{
  "n_layer": 13,
  "d_model": 448,
  "n_experts": 32,
  "experts_per_token": 3,
  "d_expert": 256,
  "d_shared_expert": 0,
  "activation": "squared_relu",
  "moe_layers": [0, 1, 2, 3, 4, 5, 6, 7, 8, 9, 10, 11, 12],
  "router_score": "sigmoid",
  "normalize_top_k": true,
  "routed_scale": 1.5,
  "balance_loss": 0.000203,
  "balance_bias": true,
  "init_std_router": 0.00743,
  "lr_router": 0.00153,
  "vocab_size": 8397,
  "norm": "rmsnorm",
  "norm_eps": 1e-05,
  "tie_embeddings": false,
  "optimizer": "soap_variant",
  "lr": 0.00178,
  "beta1": 0.95,
  "beta2": 0.98,
  "batch_tokens": [32768, 65536, 98304],
  "seq_len": 2048,
  "train_tokens": 421100000,
  "steps": 6638,
  "dataset": "wikipedia_en"
}
Below are experts of layer 2 (counted from 0) of a mixture-of-experts language model. Rows are named router (the router's row for the expert), up (a neuron's input weights, with its number) and show model dimensions 192-255. Each number is 128 + 32 x the weight over its row's rms, rounded and kept within 0 to 255. Numbers have three digits each.
Before each expert's rows: a language model's description of what the expert responds to. This comes from a sample of Wikipedia text that the model never trained on.

# expert 8
Infinitive to, closers
router:131090119223111137102175134138099098120182130083131192113107138150090132134139144091094121197174161079077142136082143151090078103163120163126110105161149150108108131153019106150172104136146169
up0:192167129131113159191127117130142122148197089134133191139078155127067153139115145176142139128147183151216133119089059115132077119106136125131168132147153114076143132145092149117055133166098132
up1:072099150121153094119113137156140108154070119119154143144094128103100169051154091177156130169175166135121156113044112162130204075130051197150100107108141163114074112168167137088153079159106121
up2:072093097136112135134087136116127136159132097142176139127145087125170167081129069151151146123094132098100164120091099181098134163163143190122085120110109151129126170125125103103082121156145134
up3:169106147134115133138095101085155119111136152096108128124075180155067114103162129147143116123181173150169176116111186116092181150112109167150150140163170168101102136147116077079207133140108180
up4:147096171156172093111193076168105038122148136150137039184095110116145173110149145149140155170101153170104063134146197209115087133126144105103129127163157126103156142150164126099113152124131097
up5:155110161122082100127098099146109117151061149094107091129083081127129093132080183118089127183127173119106123111133109163168080130125094124172141120108162197145067115129122125094133093137101107
up6:110084171135121095149100160140126184120175098067137109179119134170128129131116158094175109133120132081134135049116126201172067120108132133132162134138132107115102146186171101165129138159152047
up7:118096178138173119154178099129154175127124141113137113170139064107089153074153114132106094118043055068192092141145141171134125116105104130087158074146121167105146105165110171177152158165203122
up8:166116096071111222142109176133138120140143168131160076133174152156169118134173179245148121141125106102166088121110100105128150111172177151101111159099139115135125060175072136137119106129147120
up9:097150118133168099168115155057163198149108142163109180163126109140179078105122139135113163118137134101146183124154134121080167115124154157109111114138098128130157099124071120101137143096159142
up10:163144128141115186142135101132145122133134165066118114095144121060132089149155168146098109088203137147134126150163156113136100088127069104123157118176185106116140103097107144139141124167145128
up11:127099159129137144090160118135130171108124184106148132103105151149117118103198152187096138099195132114199167133143113107161166195129116124155173159161149161095145144098123126154129132088123124
up12:102144077068155138161170115128123154204132115166136140161120141127083114120154125106181096158216093162132193141110101147147103151056082098120111140133153107112080137112119078083126124148168171
up13:159127059151170110145121104085168178165132137099129092137163179127156172068139076109167105103123126114135139057105140138086088164134149134125141179156126046124091105110120092104106148113137163
up14:138137101146089164097143151098132139107080146115149124102132129109137133139058091167158124106174119135144127060136111143100148145146109114056113073127077172093053073127182146115122082155093152
up15:134162069129109118128144124127089160149127150174141155092140128096126157120145153122146105117104107119122157155124147139094136131097173159162144137095083117079103138075160136065126124115162148
up16:127140107108150125094131136159150150131132137175110154167169144191155120189186106147171066116097135098092088080131146145071110152138102106125106113121142125160086103122141137101149106112136105
up17:150198180099168151160078121123150104143089161106175084127180147102089110165172174152114145168075142187138083093140140136112127097128105129210056121132168148112128127124139106104152059150144159
up18:150139164130155112131072169127140181149063087145127098099101113107123097092163120114080163109099152134174121162158159182127109144134118111108109117060117127165098131102150122087091055133078089
up19:214149093098150192173143130108051129135183111135159155152204099193183156098129111110111090129101136102161081166148125099077171144095153080091119129165124108147185136194114082102108141080158135
up20:100142151139163076127119167133135177121142122119126074161080101130117149131102155148138116084112140088114173124139075116064168125145116152117126165125093081175181146128111166134094120094144125
up21:136148166082173140134140121096100144163102146132120079180186173101147136161129151156089144128164117137075140102160172162169147209149216121103090161139095160124134130098154146090146112112141146
up22:164110105151144128121134083129164141108127157191134054135133116154140154135149083126114117170126181160118169085119128173143063125112110109105123125147125111096096111134078061130130147105126124
up23:093163101099083087096154064182148137144166168132159113098088102105115159126140169164120142112172085161177102134154083151117090060131112142218118151093153141139042105154164137095152225104179099
up24:109113093089131062129157113150121152206131138151181178091098141148105138081109103116111061135122134108166115077155165158152091223110086139131146114135168146174125098160104090123122068146109170
up25:109113108131106218085219098117163148175094127126128152150096102146112146150142088157096134118056109158109157099078114162091132104087094078152087171156156128152102169129079123175171115165087134
up26:147147181144125120158121164110148171166157149178131107092113134056098072143128111086162121108112109131087098143095099168135146084112153130145096168131051101085163172142129156153101118191135127
up27:142118134143139076149094126115183133119138102121202093104098159159091179177123150128156115166081109156144120143100035098107146124105105144155119085156146145116117132174196128123111120134072094
up28:144114200093100164163118092188032173146182117180122086185136199130132136106112121158095127156098111176126102181151094077080119151179128125142095131154151109129072144145134149155091102165131148
up29:125081076176163079107159148129110156133113173100127130107134182142156071154094162184115139181120172093112108106111075111121131101096077156080160201154105111083078127089160124111083132153119153
up30:128099135099108088091131067132146121137166135149075182120155148146086091125080107125180146191152136117124152125168109072108124090057108109143107050163140125123139168131120100135067185123128122
up31:122149094138095105088164134123110117131141157142145149090099110121098186127122149125147162147160182142170154103121127151139159150124178082127140126085092066169146097113195155186179133143149147
up32:114123096120150114095097149137174151073121143108145143154097107161112093141099162125154092142198033171149136065093104161152201115133098104128107092099147109156126138147132146068100196124147073
up33:112130134102080115165064110105202111131168104139184123115127096128113108159151148130112085150101124118102190095144180172110134165104128138159114131119130120135101102131130133082174129163081113
up34:146107146099076102093143164141100152144150069138138165098094085118096127142127146152177051160155145147137079089107059151096105127107151110119169180220129152179100172140152165125099075190115193
up35:141103169198160153098147141151072149160115181164074153086120185119156149095114068174168169111161123130128174115175058129142173120118102116106118156171120082138112173121125135080116159068099129
up36:114057127074084107139146106041102124116165117141141123092149104135155134107216114143161139184087194175135146130144142117113066182127124132122138108108162118144133125186114104125160151060126071
up37:148151116136178172126133128146113120114117198102184188140162064202140115084119139158200148105192098112154121068139136087133149075113166173108093148108125088077095088113211117097074121122149157
up38:109127104172152111179129077167118133074074096101109131108149121140121103106125113113140146133127127110152179129136157128130053121123113145125138158142146120107108081112123093058163107189138170
up39:141123125163121120133144116192116130111085143094133144086118120155151092091112108150140079114175184105081181169093106128091119107135053100087129084119103144125126099126149101090139171081139180
up40:196126179130160167114128162123096150099122135079127108096175090064095143168115131137104143147205105067147161169169192194135121093123084153174153147148170110186107132113133136182145116126124150
up41:073115135149098141100083113131146125086161126139127176208166128116114145117111075075185197169096149145063170144126109155146092124188132153117084062132120107183112096116164196094181157156140128
up42:115067108093097124093155159149067135111158138144094145146144159132123141120128117113196097107175105094131129069123143095092135113101137167159197112115179218160111109090137130093075141139113095
up43:180108130115203151147188095172147118123103103048056139139129160172076102122144176128199124147176157179127124208142147073114133114069120119142144169164156135168173144151149143151092141110079093
up44:123108055070148105139116124207103179126165139110159060074128110127142104077119169139121143153210128115116141079089176114127128128159127116100123125182136101122075133119076175114149120072120131
up45:109122125136140122152137097082156141150139140146083123118148120089154090109052148101119128081211095152132087118153096106126089115095130121075114103147095128130173147187167162147108133142123138
up46:139138104143170117154046141127128174127115143124113126121082148122093147151118059224179199147099133125128137140151141086135105143092132157111097109114203181093084117113102052114155160119068105
up47:111108143100122098113122156126101074158176168136117091115149140142128084132129102092073154195120127144129127089143161139116121121144132150158120072066111163091148094099143141118170115144120108
up48:128071083115057148088159159107174220136140127123129129114171107151154107114130108164095160160105146106185140128154120119104113175148093065066124117199178163126178112107163126109172103073149069

# expert 4
Mid-word fragments
router:111149142073135137138154155166138165142118200119158193124145190117102147090120164119117122116142056134123102096172136120134108141122152146152133134096109125125122114126153062112130119186116137
up0:142138123087134209088091190179152173118149109156088145145110102100158113044077103132158152155124089096142105133159094121159086104137141110103131144117069128117186147108130121085125130144098126
up1:122160141150084110138111133089119151105119113161150091116141151096147108174135192099023157099110113097064153136134136144126139149146145153138145168201099116119178128099147073078142120185142164
up2:113116116162158114119074126128104139092092055137107124200152172130108104146138095122155077120083092086136189137111090127140120146171136132082145120129090145113113095147136083138113207102146091
up3:127137095184128131100142122132113098124172092131196136081062111072110093117118119107111108192108160125074075138153132136125147071169180120147162167118172082172072107192121044142118115141137174
up4:130205131102122102135114095086151102139166096107108108132142177139129125119125103103126175106185147139178061087096085157127137160105148105121153145102088110089154123128123144146120255122124134
up5:155120079127124116104115146117180087162080063098133162166162125155146102123132120136122191134117189128049082060152138125150133114148117113123168139095066037138165117155127094106127156148171114
up6:127169103151105106122082189137118103140109131112188117026109140130150034142154104116122092148120144113080117166139109139133103120037066136156144122118160115135152081209079124128123108155153123
up7:111120122120115150164135136148160136074152155173134140125078117119151194137115194142145120137168137145117137121121099139155094143139178148193186120128108100100135093101107135152125216171115094
up8:117163189196147151170137159117063146139116146131170127128122121101152076066142129085137075105103142113137143139060136175126131154113174146072053159120085092128175137139160125127171147116151115
up9:188171130136102130079132108120177137139119137086175127128073133102120103149162112131100121108106171118061136109165126172068145159124166123123150089095180097177082088137129078144185135164136116
up10:123112207195098099175186083090066122134110116152149124127137044116123119159153091115127106128164165137113082128141168099127146099150058104160238141089104099129107081095068118082109078201157136
up11:160164066101111164109113120101120121175181097150136177119047121122106120120157125149158105080151064094182131183173130130062193107090190073136208116125117168190162159108127116085152075148120113
up12:119108140123117168114120093101163102125161120162136151070149152061104114137123072151132106188130131106138107130103171156077155106141142118088156101116054054151158148167126097092186119113150105
up13:150151133149129098159112128164104147074080100136164106159048117144149162117111122125145135100115141137133109163090107165124108133101116114140174106180140185154121126164108152161162148109078142
up14:123123145075140124090102057073059122110138142141068101127184102089147109159104103107150101121126121088129152124130115088159145173126152120160094165140138116141164109135050114144113126113143137
up15:084114107142154131095092174180110074151065107111162081165168189090172059177192114090146121121128090101100137126121158133089134120106159105093133157097083127091134113117127165153183174118142124
up16:127129149085128090088057134125154132112147180091185136111131108150154102108075136089044134124068094155145109126116158139154146152082076168186091182089137218081170095126136138140184155113093117
up17:164163151128121108116109139099058167078085141163157116198126103133148077166093165078127113141105103116107158193108139118120074138078141097107067148088195170130072104085087115182174172112156110
up18:166149141156097154153133170150114118116103130146197116159171121154138136149131134171104112093139115058148173109152143159090158122088116106123147166103103126135154136100093148133176149197138169
up19:152107114138070145099168133186149151149120109083187114148140107148099167119120047148147096126166142105138139076139134197172161135115065154158212153132114185115091123111116092067156137157093124
up20:118087151103139034125131189145133159175145138120083096155110173129108143054154126131153103147167063127172064088112131170102130190134165137118104041104095092156137116148103134091104166140126142
up21:132156112082165102000140137191168172188170126162134125161166115107119097191110169107144145174100101109148140088172143137162146164124170174083121150090122160098108141186123122060106101126132132
up22:152148135129106110126192136101091135164113127171184151136121098143121126079156115137152075093133135146097148156085117149146113216096110193121086142103170154132075120173128110112135164099181110
up23:153198163093114108122200153131136155133146197175156115197082120138062165122129147135139128166139128154151131081145157144125098119105243131095193103091124169131087133140131082081140128175154138
up24:101128174097086046133185108105178073120161159118161104119124147169125109148076100103089065064131128154101145067101126141174140145142144059105128119092113138095157164160152117130081110101165139
up25:173122115132121109130123135112081186074132118109124110159171103125103118172182163126172102221182177074092121085118211096038142124100078145095209091135153145174085092145089101119114157209111087
up26:120085144111123110133113153115157111101163153178171130171112102150115182135114152156155171118179139123171107126115125117129128145160160156133102109102138101087139090119115102127125133148118118
up27:105135133114136108131068131156118100126146127081145103131099176151166064072149121105075103165052113178138108108127077136090139132114097136138121136133150175113143078150148140161102078120107119
up28:103114114160160159166145160060086121113117161133122145163073124117112131160085080162117098186152145107118139115120138118130116156133139124097137085161142036154135075041112116116169149181085144
up29:119101140150131127141121114099133149091126165167168119163121161074084096107204127113119147152132148092122135111125113099106120119112137097166094170156081088125096067138138157142202200161172143
up30:157058161163080155172163151177158149110082061127148127104108104120120078136098126149089115132124145094132149135158122171087107126118126124137140116127158156180167123183143127177090091146138110
up31:116101113099126176183130098144152074145171137138171108127209125153164136144152134150177152110138146130168135118114101126144086091080112070126183107143083144067132099062094140077122075122139075
up32:118128171099149137110151144118127142127169140168120173107161158132176137117116096106131102148099124124107102121143135173118136098103074156159132128104204157152085149161095063128090134211167148
up33:170081106095144140105202151096158152068108189113151159091098166151153174051122099136088113184141126110049079143143153210127131108139141172129150119049138067104126132147064157165112122145183102
up34:030149112081129157165108136124117084132109141138127104072118127094155166107164174127039094200096076129085132087175131148145140137151110150118090099105158059120119119168066155153158109139163154
up35:166186140149130108097142118110136202072103144094157101123112164108091161147098174096142085110128148127157088134122222105189113114129141131123149132130133124167129160087136133138142109110150123
up36:158057098166123169138117130102119070111122135123089134128143108124157086113112194133096127103103169107115100094074156176156088192208147153136157104156157119174207138109161125149151112150131121
up37:103128061115142140101128121238107113166127118140110140092151153112139142160105099143137184065166111080209137131141097108115086090136143120149138144101091070143087159155144111109078101128204148
up38:144115131088106136143172097121200141154161139099124134070115111201171135049172147131088138134158076135105120084164154171094054121134066137106108165150215091223172153160132105072088143112143132
up39:113123093131132145098152087136182112184132114194106160135131149163147155099136100129131145166170105111120134185163147120160066143094118116081164151183135136109085172090102132125127148093149107
up40:191132108116092096217111152139129145146099131122096171126072115111169143185167177116125104102143102109115159163074146101155152075128071120128101180127146129137110130067167100111121037163113170
up41:184141087146084151144126104144166096134141156167130131121093072156088189084132128120125113120107123153126066157167139129133182127098125126152137133132171148127147156080159169167120128091144142
up42:119075197078071148098139148140079107134117147136130125129161166106149096065157181085125166109059173121100122063147136094130100065116112092048148167133085080143123121199074080090151117123245118
up43:121113164112138106112116154120080136115134116212097164019114164155095070212118132101109105145114103142086188145097103136140142142094133095142154106132093160149120092072113084108179114115144100
up44:149102149100118158102148160136145090137102080123144100122097105080118135136106128129181095133152117086114148079151072101156092128141136117164136157105114123191153128063100127128068155124155170
up45:136165181144120153060106146081128127128152167177122117083103122133140150088114179101115146089157127144089175116121105123134080101158128200176133098067125126116077169126143157099097143149114146
up46:094122090095098151149130141178178149103108146137100096125161119212132171132097130090193171103093087078165168164108082148161126117100116151165139113141099085022150126126126093113150144127142133
up47:077172186127098088077145079113070181189109112099159124131119172127101123085183092059124103167174121179115142123126094069066085183141123098123199119115132225089125112108033190122137070128130111
up48:094123095165137204095142160196123068086139122177119225120125173152162190083177141071139195141136098092161110182137079105099200118183186168093115136093150144152158107145083153163185156103128147

# expert 14
Name word endings
router:110121080106119154148119168082131123171079102153115121135108059123085209137142045109148162143126157133061150122092157165147122094120117158136146037124113110083159100127150155125108155132103161
up0:120125102139150119129088074119105162090171141157130151087175141155199088135075124114149113203163101099083131102146125152160176108138101198092135161186121138143143180103120082095122131106190155
up1:167119108174121137142130130099180122141098135138175149204102117142170099144173143167183119107139098153131141073139148137110138135079121111117130212102133064106106101078145122130123114167136062
up2:107150131145180069141118167111039182139107165161104110165150134095082164176155130155142089157183113137105179180134085122101117157138075103094110069144130111173151158060177182090119143129090151
up3:167190172158127096154118108113147075142151106089144113136163133182096099106075137144143104120135167102177159151157114118102171093168184144091113107037091151142145106047185165115152112104108096
up4:131141088124152060117138153081140115220162160122217093169159106189134130139131142090193109121089115118058147124107120157070122135068077112078061081121060125099127160169100115135111121114175136
up5:127093145167171174144128124133142152121178117098098082138152121070109149134154109160204097200109183165140111066176139160122099131124167163118180134138118149130106146156120149192076125166072125
up6:134067122145133135076086088153145140096108117117153099104209129187113110098107139108111116139093118068155146157133071092098182082149124114132137191150155156142157105161106130172137174125162115
up7:142114049160117102142081165142150169157099046130086111080115122129124169113182140098203091139194173166117135184177086182123117152128137134144148114143118079140125163179164136142145099126109137
up8:143073101116107086122077150103112149166117092148112152095085127146200127095141062105118197122124090155072131115170103143085103110128114122179148166106089122098135068100149135094119143150115135
up9:148161137081124173113202130105115101089143176066124159095146124142131079133087187146144116077159138126117128196152122137152124114108123124072067117133098138106163124169134096146126122086106148
up10:066116153084106129118130174116179095059116128155127124172069133066123110111132110169131138122152036146145153111034124220152121152129067178146123160103153168073158133116129080080082168185135094
up11:159207150183127130112149170122068093107114072155124100137123114082147172078166082087073116073130138113112158130174181130116136090131124115070124149088102090165053156118129129092169124140149125
up12:116120222187167123099119105179094145107126143093087152155113133189133090133132099150111180098255057108099105132162117154095188139141054159152194145106114125101161113191107169202134192154187105
up13:112134069124123180154146092145161100100120046162104112172143149133110140117144101122113120153194212127131144161112077135108093145071179135162157151145162074112109099098071080116133068076161176
up14:126086151131114155098091153149130128122123092123135160111084137112106143136110107155147155140110132125122133197146144161124117111079141103094124165145163101079148114099111154135151127143105138
up15:142160128029167118118114162115128159089150151125132152134099126155181063124072086158092143097143129069146092112130137118157112121104104130137118128107134118170199102129136141131135142141094153
up16:085106128139101096131154156115114095143079061147190173084153191059099111140128139140139137149130111147186137131132158122171114119070088099167145130164138083171126089156154127138122121132112120
up17:160129145156101131123137082135132174157182094115114150119153189140153065122160116098183180159080129084141183137167112146107119112160130068099183215103163103110125108143102155089132130109138170
up18:079189125145157119118155150151069154117079075143077183137111091149115117100154193123139109133115095076149125095138114157054177105116119060166136106133131118083113183104105115170121081157138086
up19:168130128107086145121140098167120138102201111189118098123055138109129142130159137107165132134111115092130134131124168176152148125118152128086122112156128112153142081164157181138140130152145137
up20:120142142068105129137129149150093128163165129110181139124132106091148135120061145154119159063122143098181116131163090152173140083149121145170078088093102163042153145106104110077103110114080133
up21:130179182089140184120102125077137155042144129121179106104058141126171127030152101129084141090080139144093127043199120094094067110110188134171114107163102101142096090140120088136130130093147134
up22:117111115206125171145102186163159146144125153182097142111133115162088099131116177093050171164138196173113066139086117127129122148120135134133112183119201095158168144123130137135077154105165125
up23:172147096149096137163154110198116140106151067068150090095104093071157107104138136154175124102145143132127141163131125124154058092094160103103092149100137084161125080076080138118085131125104159
up24:137073117194120174134115126080127125124045118130132085099108162129113047088150088205148141150092166156142157112153084086163145095112152164174106058148153139071134129088137083099098156174145102
up25:148073149100146148166077139149104121146155133137098124080080140166141031097132118148140127134216142120149144083171149067185086140180116160151136061146127103127143095140112145099069102066134156
up26:164152125143146129114141142141124133203165071156069120171076143119139113075130102102161137105107049101159146091129134145149120143171149118145157157142130080106130163034145119172186119189097130
up27:137114111102054080139126074128155119172100144170110124074113113167144099068146132123112138181170140126125122156105101105127095056158064125177149100101142089105089145113134122102155135180165168
up28:193109136132093116144126125185131118183182078157125140104167123112112167069161083145079117101126109157190105145131145131176123097050157105093107147132132170165124098167097113128095157141155122
up29:080124148163145162094158220105115161152116161134101097109179089120154172180094081146163138138141134087103093179072075107161126124158162109088123087082108052154139136152080127129124160106118076
up30:135164133137121121142143122149180095048109136169103089092071096151152157140120093141143186084136156160117093075129114118140095161123109137111126141131154100093113069153143186134099189080100136
up31:083101131091120159101089114132119141126069187156168152136129118150131134138094127103215166184122081155117202090109098170207073106075145142151091036147110073104115102184136110131134094185165082
up32:109135155110097103101146177134146233141128181084112106114091107157180106151120104085115172133103079097103140113202125132126184131120115108182157111133070127129115087115112122090133162094112152
up33:079114147121126183146164126069210142108148093176166107164152050182121154150129126147124139191120113161072182155121139129117113084168158096193139127087121094161161101135138148101130123149139066
up34:075096126173113143150176112103104112146074150170134145223142097090125134131129120100124145142099052125140173103155155131127099109105146162152108165119124100136072106158145122143078167185120149
up35:128135205162134097127171039142138059169109103130110136065156122118102151113125124136091099135106102151156149112123123081201137159182121162117135107137179147168090190166127168145140128144149127
up36:148146099132064144110118096096100139126117133107148183136093049138113122063169078156144170134130177163091179106137155210158122098073091169117128107136120107107109112153094142085173189078187111
up37:117115102127162135195076129163144126138031133129159093122135139123092107122160107211167164138150154129165147101104128139148084143156087076125127097109118096104110151130151176127115093063149123
up38:146120097140031155152112143145092150171096127200126081122149124140097159121127153080165118160107154165074085142114118107086154103129134119119092075156108141091149115105143133112112135157113183
up39:131149143164102080090108131152183163152123170145086151151068111111139045106078142128120106130175111061116092132106120095133139139161108126061129228130128182070133093131087175132131144133169119
up40:137128093114048129135196133135104133060166106148133185121167157173097115083070117141137200148127092118145149122143102187145050193081115174140115139097173154124148060116100077162152118141140160
up41:155138108115155025080081143145086106135120071125108136105155115080103158115141120150145109150157148135167102160173118171129101088098079091122152098175139084137113120134090159161148188112149120
up42:186093087080079143173160106105161148130107100143176150099087141175111071140101102136151111171097130153151145117149113130103126142146182172161163137102152102123135109130099120134081163136145102
up43:163163138073128155118168107118102071132147151185107192205102155074130146174126134095079139105113118079137127150177149133118143063097164181126116149094111162146168132089157131156212098137131064
up44:161049123151117114128119147126105148170113129190142135179108050069056129134154121146155143127104118144079171211094126097144159162127163063135094178116153057106133166162141136161046105100192198
up45:158113131137109109130126098104072121163140174120136118165050140145129107136101066177098135114201129114171147133148106177170142080191118153126170135074131149102114165118177115117097158156124170
up46:138082138051107144189103125115059109107116156136117110109127140109123090137135112123124136137181235092081085074154137177155158170110139131147118159146146095149082107142090128060141162215129161
up47:092136108161166134039157150150136105119191131114162081112102132151144109097177115151137152106134105140130107122098077137136151104136146138128118142167122123109111141107178113039111146145127140
up48:161149102139127121176137209148098161099092147127139073121099146133109097136059162154115114126150103180133182161168136086162148138154126133167123146117144139120113136142168122107125208140122184

# expert 25
Month names and surname pieces
router:113102156109053099125111131166116155087122097114149147131107146139103082084158090124131134121117182118151146146107174134142078068096106104085112164183068158175107087176064133090137102117112124
up0:128029176142152135126167019185079157142111131110108118101139150138125151128140127144129163101096176184113162082061154137169130077088161106144107159157144168129166113156151173144050118174107111
up1:113145138136096194120175149151138158117096133129149162118131071184170071116148138146178116111113170203141119120088154117130124086160126197192102131150059178136141164167066092107140076187133103
up2:160098167122154141095080066121135087133107161080100133084173181141119152198105116112123141091069155146135168144154100157101144104156100105146159134107123111103146137137155125172094133098133127
up3:084130053129117171093151131141086094172178095153159137153100110152130170151156117149146166092143114101119137121144110133192120139151147127182099072144121131092124059132111124093142154176139136
up4:177184168140136139099097109097126155079097106107126193129080090133166115125157106127124112160114144140095130118083138120081148103107082100109147121124086132085126099148090153118181102080147088
up5:122153040097172128098101121174150137117152164127104082173199148100145124116136164176120143164114195140143187185100111169111152115095090148151091122140136127119101157107111125184153129069191117
up6:078111154196115081093125069152105135128162087125153102100166127138103090130129205080168122107151112105080112154128112080170050144127082107142159124127137119079140069176097115094147115151151132
up7:167069111140157145172090091151062134128127188059185121114119144126101131145108144148154172133114171136137125096097145131147148080161113083112106097081198148164156166103081091118127117090141145
up8:104104199125115145159098116150123053119101102116120138109094100091147107126149109061121146146140162141158133116143136119113108119152138132118138183087118151132146116204068047146157067091065131
up9:109116096158073102123141086116101108152135082109131175138107108079149161127153121155084103088109114137087139189087118087079149137114090136114134104146129157201122132081132068130115127145140156
up10:139107140100106126142149115110107135113143102137151127112103123104138226124186129125128150104113141152089155158142116154085121102069129122113061232198125110225103122104135149120084092056129095
up11:139128204173153086153149123170088069117091111120096065148136131148078118096125151112159124113158170177083165174063159104159129146162111135100174159149125095134120096135079133129108149146129186
up12:125089141149144142156162172136114129102105095149134122113101145156125092158224120099151138134123127108141105132095117157123108088117098141113132173054121109124111088126123063086122123149109127
up13:098135151095140176112122158147100181114168126154186091170123086183165130116134147193103168074209150146128143135205132122138139129176152118156120147125151164128130141096096134126163084203107154
up14:151126136140131106077125058094106105116136105096122194135171100169155108100115113114132127110092155184066134143148117133145133125164091133210110105182102128112179136139150168104195059086111163
up15:137150144104101091146107117068086102123089169136134116122109154171171054082116116120089113134103117187064152091126117192124162119116128114191101166178190170085151082139183143117170071119140123
up16:096150088072146170192183113171102141080175144132169128161159155065142145113137097093128163112136102144169189131119127163124111159147071087134125122142085094111133092144130141158123128161134157
up17:110147119082110074145175153091059097138137154113145176142089139049070109164135119199101113084042150133125118105107141142060119126063096167122135131196182089130158102124057156152089084128125110
up18:111067163140104192115109099102123118116042138108136142099109098144144163105145085105074125128156182143146131163111063113100084163088166095156089192138188128177119144193130085124153089126203154
up19:151120133127115148159121089150127129123139089121101124115135188119119168054142128169165174145148140188150164148132050157103202086091129100149116125079111130186125132151084047076130111138147150
up20:170141162161128178082158123133116110126130099116145136139117199182151160163200128099223108098076139119187189172141117122127131123119136084154093189100152143111131162120063155120116144083089128
up21:139176139069107103129076073116166123141121141114182092174135109213091160135069119106129094095145098119156124176159142165183103145158138162163153164137152182139183111142089070126117165111093109
up22:120118096162094187157099154058134114132088143116174167179132105109103129138154207107086175146108103169038129157158197138113152118112120186126108140071104113150122079110106144128108146161179091
up23:095152171111084101203120163114092164126099082103127132116191168136101154074086146124132132109084143118148165128131114122106130109120140156130121049073187149039069162062173148102147124172160158
up24:116076121054125089103132151146140218126119137112111155139165128161151169158089102114124153127148116169166120100132141132103154146105146174205144172115117091157144048096092126086124191132096140
up25:122153121093198158105199133078136065121208094091153151148104124116111122124161156124147050143095129134098157120116150150162099136091099106135073105157116154171123086187105185159164125161156142
up26:162186101116161134085105112172138147096116164125092116115165183151134153112129154123165137098195140091147149131102114115111148121108065071131150146114145174138105158150146106176114121154144130
up27:146135136089122167122112144159133131129155126125129100192148145177126153136112155172089114100131138098139169151156096153146056166124133202138174147121077115137189129095117102123131136095220166
up28:130135101147160112164181162126101168128128127132187182124206115110107140131151195163131036166100195137075146118179123127081148120121131157087134103192115154127115140060143106123124068119077110
up29:133065164126132160174131119109152184092162173091121155141145140157142099155160138148182138154103118177129122106127127159112070122157102086129086160126098187132081158169143119174109109112124133
up30:113081104138103171145106167133095121102073099088139112167084047117156108163115159152104121106083164151079153111166100173086120056172094154135123151159118168110104085155143130172090092164210147
up31:166134136176151123137113098118114212105081083099165188123153124101128111109129112140109107117124098118124171211176198128051102077074140185067191139150064153109077130098063161119148120157100146
up32:177125123144150105055089142126128112127118151125116133114145127110076133134117103090148108106141100082117119108156169170114123117139071135148185112146130163160127096127070121110148121118085164
up33:134184133122181145116172144093091118108075182105138071128138080179102093139173222081158125108137061123204107111131171146094171148181067119060107126132045111097193170166144189138106139137108125
up34:062151125127142134089097087144104141166112124104169164101134142106177135096088111119205122135163126120097133098192115087122101092181155105103133085132079075106083162150133164123144057118153172
up35:128131195152143160156117144166072150106064058093148169145155157145147124087160064228135124116124128163063076173186167127135137129140144112155096121078108127153172081163163127133091129151094126
up36:118102112176128143124184151143147121177128085106154103136130139123105122195174151101102131096148134156103148152153114153110141104101098104110107119125133140158147124125160114129124121126086158
up37:147149109134129073124106152086149120144156122141099146163159139167086092198124072183141145154143127126148161173144133146084113138081121059125146127165094122113163104148159147135153089146120120
up38:151109114088121129144125102136112107123108187155184123124135141148104141085162078128137102087146115144161203134154128142101128113160197113206128119173133203144103142142083094153157150128092140
up39:116121103172142129130094113114156147137122099131164132141070132115116121118152152089103193132184181167158170119127069096081116128113107125177158083162122114165050120132150080118095142183173100
up40:161116123163137160142095178113119113128111113116124139202145130154143099124209129145177178069147135130149161133152156148193122076146122097134157157115124084154114118156137052057074149089094092
up41:138108139125155087146180062089126112105120119100151161131150133064116122118119082101188097141129131120149056161102137111147113095107150139138163146092190110101103107156119137145091118148140144
up42:151154149128107140153164138165072114079130127092139111106177148105184084081145104069111168163122163113149111149142088111117127086144139104065056157149171068158174143154144117120087096093151100
up43:087082078085085089168149159102161144122124128160142152142156077136087128135119109113156133129144131061122157117180157116131097025097166179111115090141092200124107000098119128119185176146141121
up44:092161143128152149174125099096183118085091138109136156113164132157186134127155092142146115123147160182100158152121133099102142137144144127207072138116095200125069138183088150153177143113124137
up45:124173103176067153148144105148094115109087087112122124095126099172107123100141102152123138149133109184136163129062161123146187205081147161126125119129163165111092084107136156070141147121093148
up46:083079081130103127138128113165133159104133112090103091126130100160105173136124116096167211124143172112176192144097118117136138091122104103114169092129104164132086171135062086058119146124193107
up47:148108148101147097137134142098140152137126087116086092112153108086072172131130157142126112102075083120140137136159128162072180125115190119125116125123060128112111154122088086117129129077172138
up48:136113128113095119179099119107112169119117140114065148091159177113155160225129148149110067114130120129183137118124146165088173124141087115161075166178097099082119076191092059108116144111181167